Experts of a small language model: a variant of Muon for the experts, 270M tokens.
Below are experts of layer 4 (counted from 0) of a mixture-of-experts language model. Rows are named router (the router's row for the expert), gate (a neuron's input weights, with its number), up (a neuron's input weights, with its number) and show model dimensions 128-255. Each number is 200 + 20 x the weight over its row's rms, rounded and kept within 0 to 999.
After each expert's rows: "gets" lists some tokens that make up at least twice as much of what it gets as of all text. This comes from a sample of Wikipedia text that the model never trained on. Tokens count by the router's weight.

# expert 35
router,203,197,232,192,205,163,170,198,159,190,229,225,235,153,201,211,200,205,196,183,194,194,218,204,212,224,188,213,189,210,172,216,183,217,209,183,243,210,197,197,182,200,239,180,196,178,230,197,206,192,176,170,179,203,200,237,221,205,174,186,193,196,201,205,207,218,226,208,153,183,181,189,196,201,174,189,216,192,187,224,190,185,214,174,217,212,198,218,172,175,168,197,198,184,214,209,194,240,194,185,219,197,192,196,214,184,204,201,198,215,214,175,159,219,214,210,148,189,226,180,188,181,187,217,163,190,212,193
gate4,201,198,176,200,227,172,196,162,202,191,204,207,161,195,146,202,177,218,193,207,179,185,189,175,212,180,163,218,172,199,180,219,200,205,219,188,227,197,254,167,188,165,180,176,217,202,237,195,209,196,206,186,218,148,226,214,215,200,193,207,218,172,212,210,211,188,201,204,176,231,150,180,186,189,174,181,163,207,188,231,193,186,231,214,224,192,224,212,195,185,202,229,238,192,191,248,223,191,219,173,187,188,190,219,193,199,199,221,194,210,174,171,208,202,207,166,154,166,227,181,200,208,186,260,225,194,183,176
up4,191,199,193,221,203,185,190,194,225,225,196,196,199,193,193,178,165,228,179,204,215,167,197,198,211,195,193,226,249,198,229,209,200,208,190,191,204,189,210,186,205,175,217,158,225,207,233,186,199,219,211,202,206,215,217,214,209,180,207,206,208,179,194,165,181,184,233,209,192,219,201,223,203,217,220,229,217,200,164,170,218,194,192,202,208,147,190,190,198,205,221,176,193,190,165,203,188,184,237,179,227,183,189,167,169,225,189,228,219,193,203,241,185,202,192,203,224,204,241,192,219,193,223,198,220,177,175,197
gets: "and ", "a", "s", "es", "'", "ed"

# expert 13
router,185,175,206,182,192,199,198,231,213,229,195,199,244,174,188,162,211,218,180,186,151,172,192,217,190,194,187,189,183,185,188,212,200,197,164,206,209,184,160,220,193,227,199,196,197,223,216,188,178,180,178,217,169,228,227,215,220,230,187,211,233,206,186,208,241,217,214,209,181,184,202,210,250,226,225,165,176,194,210,210,172,192,214,203,215,183,197,189,198,188,197,197,227,185,178,211,208,213,173,164,188,205,206,155,195,191,193,220,230,204,214,220,180,252,204,218,192,186,225,151,207,226,168,170,194,165,190,208
gate1,163,194,171,177,197,193,167,214,239,201,186,177,226,199,170,204,195,205,227,230,182,172,211,228,186,201,196,202,202,227,188,162,215,208,167,195,165,203,160,220,208,219,210,176,200,217,176,212,192,208,188,216,193,231,212,220,197,190,195,209,234,215,207,192,200,193,189,198,193,195,194,214,207,209,247,173,217,169,192,193,237,209,202,218,208,205,204,187,228,209,221,180,206,170,182,186,211,171,204,197,232,209,180,207,193,220,161,224,201,176,209,196,197,193,227,194,189,155,168,185,190,221,180,185,210,166,204,223
up1,183,243,208,229,212,179,210,199,174,204,222,208,173,220,208,218,199,183,230,194,210,206,218,189,201,205,212,208,206,200,185,209,210,205,210,187,244,196,187,153,188,193,198,177,171,216,227,200,222,205,182,178,225,182,168,190,205,207,198,195,165,166,238,215,186,188,215,219,210,208,194,213,152,200,187,228,178,206,237,214,187,212,207,226,150,224,189,197,187,228,180,225,179,236,183,204,168,200,191,213,197,172,225,229,194,194,186,181,176,205,206,185,213,198,201,170,214,222,215,197,190,164,242,211,209,247,238,210
gets: "a ", "the ", "his ", "first ", "two ", "other "

# expert 52
router,216,196,217,193,207,177,167,233,175,164,215,224,196,155,223,244,207,196,210,180,164,227,191,185,208,224,168,185,215,179,202,222,199,180,145,224,188,208,193,191,233,181,214,190,191,198,212,160,196,169,169,180,172,220,204,227,188,223,174,191,178,195,189,231,175,181,187,214,205,177,157,212,211,208,208,180,215,201,231,204,182,171,231,163,233,206,188,227,189,191,205,200,176,191,212,202,171,199,198,177,200,217,195,236,213,202,161,216,195,187,196,207,222,218,217,225,196,229,192,205,209,198,193,174,168,172,189,171
gate0,217,223,195,206,209,201,184,182,198,222,226,240,200,203,221,226,174,218,184,209,205,183,191,208,216,213,197,215,187,171,173,195,189,162,183,196,197,161,207,192,185,193,215,210,190,209,211,206,183,184,202,176,199,202,205,254,238,197,209,198,210,153,225,221,217,203,184,178,172,236,186,197,231,209,177,187,220,196,178,213,199,205,178,200,239,196,194,200,189,196,202,165,213,202,222,174,202,204,203,201,227,179,203,199,206,184,165,227,196,240,212,217,209,233,208,231,194,202,216,198,228,193,163,181,186,174,215,223
up0,200,212,220,205,229,212,189,189,203,202,225,228,190,209,213,201,191,194,173,202,220,183,211,182,222,221,210,196,170,167,161,171,193,196,199,184,207,177,147,197,213,199,250,198,211,227,197,219,195,202,187,215,203,181,205,226,194,220,207,180,210,200,211,191,192,236,158,181,203,233,216,232,217,178,179,197,213,237,199,206,186,192,210,221,204,227,182,215,218,227,203,215,220,206,201,181,200,215,174,194,191,187,173,229,184,207,176,228,194,226,186,214,180,200,206,209,182,194,213,191,238,200,181,192,177,181,220,182
gets: "\n", "(", "=", "is", "born ", "′"

# expert 1
router,160,193,194,174,200,187,200,213,214,197,216,216,219,178,212,197,216,216,226,189,175,192,201,205,189,186,222,200,169,200,191,172,183,204,184,202,206,213,163,246,210,225,210,221,222,214,195,189,198,201,193,196,176,210,215,224,205,213,187,214,229,208,172,182,224,192,227,174,179,182,218,186,194,209,226,173,199,219,202,205,180,193,231,207,199,175,225,202,208,185,187,199,226,174,190,214,190,214,192,186,224,223,211,133,224,177,185,211,220,187,216,196,226,193,224,165,191,192,203,192,207,225,184,204,196,146,184,223
gate1,220,197,187,173,200,211,238,197,178,219,202,228,210,185,182,244,211,192,219,222,180,218,182,193,220,178,228,213,183,188,208,193,185,170,259,192,200,175,182,201,219,191,203,205,185,172,219,178,207,176,214,196,182,211,203,222,176,209,218,179,207,187,209,216,207,227,206,181,196,171,235,197,197,211,188,164,197,243,181,189,193,188,201,197,201,197,239,195,199,187,207,214,159,172,208,205,210,203,220,205,181,168,222,204,194,187,248,225,201,183,209,207,231,173,222,188,215,211,243,196,245,223,215,163,172,177,188,189
up1,206,200,214,167,213,192,170,199,204,205,182,221,240,222,202,226,165,217,194,199,201,226,196,180,222,214,186,192,197,203,198,195,212,211,217,198,199,221,182,219,235,188,198,189,197,178,165,195,192,192,199,230,181,237,226,216,166,206,209,195,181,192,191,225,231,222,207,161,176,238,228,198,210,212,197,213,244,192,161,200,198,196,204,176,184,219,234,171,191,202,191,194,187,200,197,213,180,172,231,208,194,183,189,213,193,209,242,186,235,209,177,195,229,220,227,197,207,172,195,193,215,219,211,211,180,164,212,170
gets: "the ", "-", "a ", "s ", "his ", "its "

# expert 3
router,192,151,210,173,216,214,186,200,190,193,187,220,232,204,221,180,198,204,184,167,184,204,215,201,197,169,193,198,170,185,182,185,205,165,181,201,199,194,204,211,196,247,185,193,162,209,165,198,207,197,196,187,205,204,219,177,199,205,181,213,185,190,171,176,183,199,196,208,186,164,255,232,208,204,210,174,207,198,225,205,181,205,196,182,245,227,229,211,209,169,192,179,207,170,209,201,212,221,188,186,184,187,216,219,201,190,190,205,213,194,206,218,243,196,195,215,247,213,203,207,203,199,156,189,161,188,200,173
gate1,215,215,221,159,167,212,162,201,227,212,225,198,223,172,192,205,184,203,203,231,184,180,214,204,230,196,215,209,174,202,189,209,216,239,209,187,191,221,203,178,216,183,217,175,197,195,199,213,171,182,169,174,211,187,202,208,206,260,236,205,222,235,173,228,216,227,191,176,190,213,205,209,184,179,230,223,234,206,179,208,194,165,272,231,195,221,133,201,166,196,195,227,181,181,222,236,219,214,192,214,206,198,201,189,215,198,183,214,174,170,215,154,191,211,253,176,181,197,179,177,257,160,155,219,194,215,204,211
up1,163,204,181,221,171,181,223,189,208,186,221,205,222,177,202,165,202,235,198,182,202,193,168,205,173,198,181,191,173,203,201,215,220,222,205,212,212,201,177,240,150,235,197,207,151,170,197,208,224,180,216,190,230,171,203,238,221,199,175,197,237,211,220,217,177,202,207,245,199,203,243,184,202,216,201,223,209,239,194,190,232,168,199,213,227,207,178,231,193,198,211,249,203,191,199,233,186,194,222,218,214,156,178,179,215,242,221,166,170,210,189,190,192,191,201,219,231,185,157,196,204,194,216,192,202,234,215,211
gets: "the ", "The ", "a ", "an ", "A ", "= "

# expert 2
router,175,200,225,203,215,196,204,197,182,204,195,246,227,158,205,195,230,211,211,171,207,232,244,196,209,207,181,188,198,224,194,193,191,212,182,203,187,228,194,221,194,188,234,185,190,193,198,201,208,203,152,174,191,206,188,198,190,208,176,197,188,171,186,200,208,202,217,229,167,172,179,218,162,194,215,175,210,175,210,194,172,191,223,171,186,190,196,236,200,174,185,206,214,161,221,214,191,228,184,202,230,222,202,229,168,205,182,203,215,203,179,183,166,250,201,218,206,194,214,203,224,196,206,163,157,228,183,164
gate0,216,200,226,175,228,251,234,208,196,196,198,182,233,185,186,194,209,196,206,186,189,208,233,216,198,234,192,208,207,196,179,265,186,195,179,181,217,226,232,188,200,221,241,178,194,167,189,148,175,224,178,181,198,199,203,190,203,202,200,219,204,169,208,204,223,187,160,215,209,192,222,251,161,197,181,209,210,207,214,240,212,205,156,188,211,190,236,188,219,183,191,221,193,210,208,225,197,206,190,188,189,195,195,219,181,217,190,229,219,181,203,220,215,214,154,226,183,188,169,155,212,212,195,203,200,175,200,176
up0,199,218,175,210,160,156,178,205,163,192,185,224,193,200,165,193,190,181,195,228,193,201,164,182,215,166,203,167,193,220,214,166,190,196,216,186,167,194,184,194,197,219,178,248,210,223,224,270,204,189,233,227,165,203,212,201,216,176,228,224,187,226,150,183,192,180,200,181,186,191,211,162,215,239,209,182,191,194,212,164,207,165,210,187,207,194,192,212,199,200,201,181,227,196,229,184,191,184,209,202,191,203,201,205,204,200,211,166,164,238,195,196,166,209,218,179,198,173,205,204,182,188,214,208,198,189,199,224
gets: "\n", "\n\n", ". ", "). ", "\". ", ".\" "

# expert 54
router,163,201,198,192,167,202,187,211,191,217,212,235,223,190,221,182,198,245,194,197,190,226,210,205,213,218,171,182,190,214,196,228,209,181,195,212,205,227,192,219,183,235,211,184,180,239,176,178,172,160,197,180,147,222,196,217,202,189,170,222,227,212,177,189,206,216,206,202,175,203,205,198,194,219,195,222,189,197,207,213,200,206,211,203,230,206,244,220,193,192,174,229,177,215,213,199,214,213,201,225,185,197,165,203,179,218,174,207,169,206,188,223,206,196,171,223,218,185,199,160,209,200,201,223,204,221,159,202
gate4,185,203,242,209,193,165,189,217,202,219,200,213,232,192,208,198,180,222,197,164,179,190,190,240,178,212,184,217,199,187,214,225,202,192,170,174,231,214,186,204,219,223,213,197,187,196,185,214,201,211,191,196,196,195,171,204,238,168,192,218,235,161,212,182,209,200,196,217,222,204,181,215,246,244,192,223,189,210,212,208,196,195,214,228,218,238,200,175,200,193,187,236,168,202,210,169,203,207,222,213,136,203,180,203,215,195,201,213,153,200,223,222,174,188,210,227,206,207,219,187,183,181,167,190,236,205,191,209
up4,221,221,207,208,239,218,193,216,189,233,217,191,170,200,193,214,198,219,205,206,188,196,172,192,187,196,168,221,220,229,189,208,226,258,204,183,207,195,196,216,221,211,214,210,208,198,217,216,213,217,218,202,215,203,195,198,181,191,196,202,217,181,175,196,226,200,211,197,186,199,197,260,243,224,188,175,159,200,207,220,197,190,181,186,210,173,171,173,195,209,204,232,227,183,190,201,225,206,159,206,203,202,203,190,199,170,198,183,219,202,200,192,203,165,197,204,215,175,193,212,223,226,217,213,203,213,217,177
gets: ", ", "that ", "as ", "The ", "which ", "who "

# expert 44
router,197,167,233,215,205,176,188,222,161,154,223,190,213,195,170,204,212,200,206,212,193,192,226,214,207,190,185,190,204,212,185,141,206,204,194,213,210,232,181,196,188,174,212,199,153,182,182,198,202,181,189,187,186,208,204,185,209,207,205,211,181,178,174,204,218,199,215,208,194,220,189,216,200,212,213,198,204,189,201,243,174,185,218,203,222,194,231,218,218,172,224,172,173,220,185,199,211,225,202,215,193,205,173,254,202,212,224,236,199,212,204,187,221,212,178,187,217,206,196,205,184,205,205,176,203,181,152,187
gate0,215,208,183,162,200,161,215,195,185,207,225,205,188,209,191,213,217,182,205,190,153,174,197,225,164,196,170,205,210,204,180,224,221,186,206,200,230,211,158,220,207,168,186,215,172,212,204,243,235,183,194,210,217,217,172,193,201,180,192,226,223,199,219,232,237,205,205,213,171,191,213,196,224,238,179,173,161,198,219,185,200,207,210,191,197,199,207,183,183,199,204,183,181,207,183,190,247,196,153,207,182,196,212,178,251,182,191,217,208,216,217,207,202,224,192,229,212,232,235,231,198,220,191,174,206,231,196,181
up0,195,213,176,168,189,169,249,209,184,187,213,217,185,223,201,211,200,187,195,189,207,184,203,186,216,236,174,224,199,215,189,159,213,194,199,216,228,214,169,191,213,164,209,194,191,187,215,214,202,210,220,196,224,195,188,184,172,179,192,176,205,198,214,210,217,214,220,220,197,192,177,175,214,235,167,178,193,199,204,174,195,208,214,180,191,197,214,204,184,183,220,198,176,207,188,208,200,229,214,217,179,215,198,189,234,185,218,193,214,208,230,199,184,200,207,189,216,232,226,215,209,226,216,197,203,213,212,175
gets: "| ", "|", "ar", "°", "by ", "ch"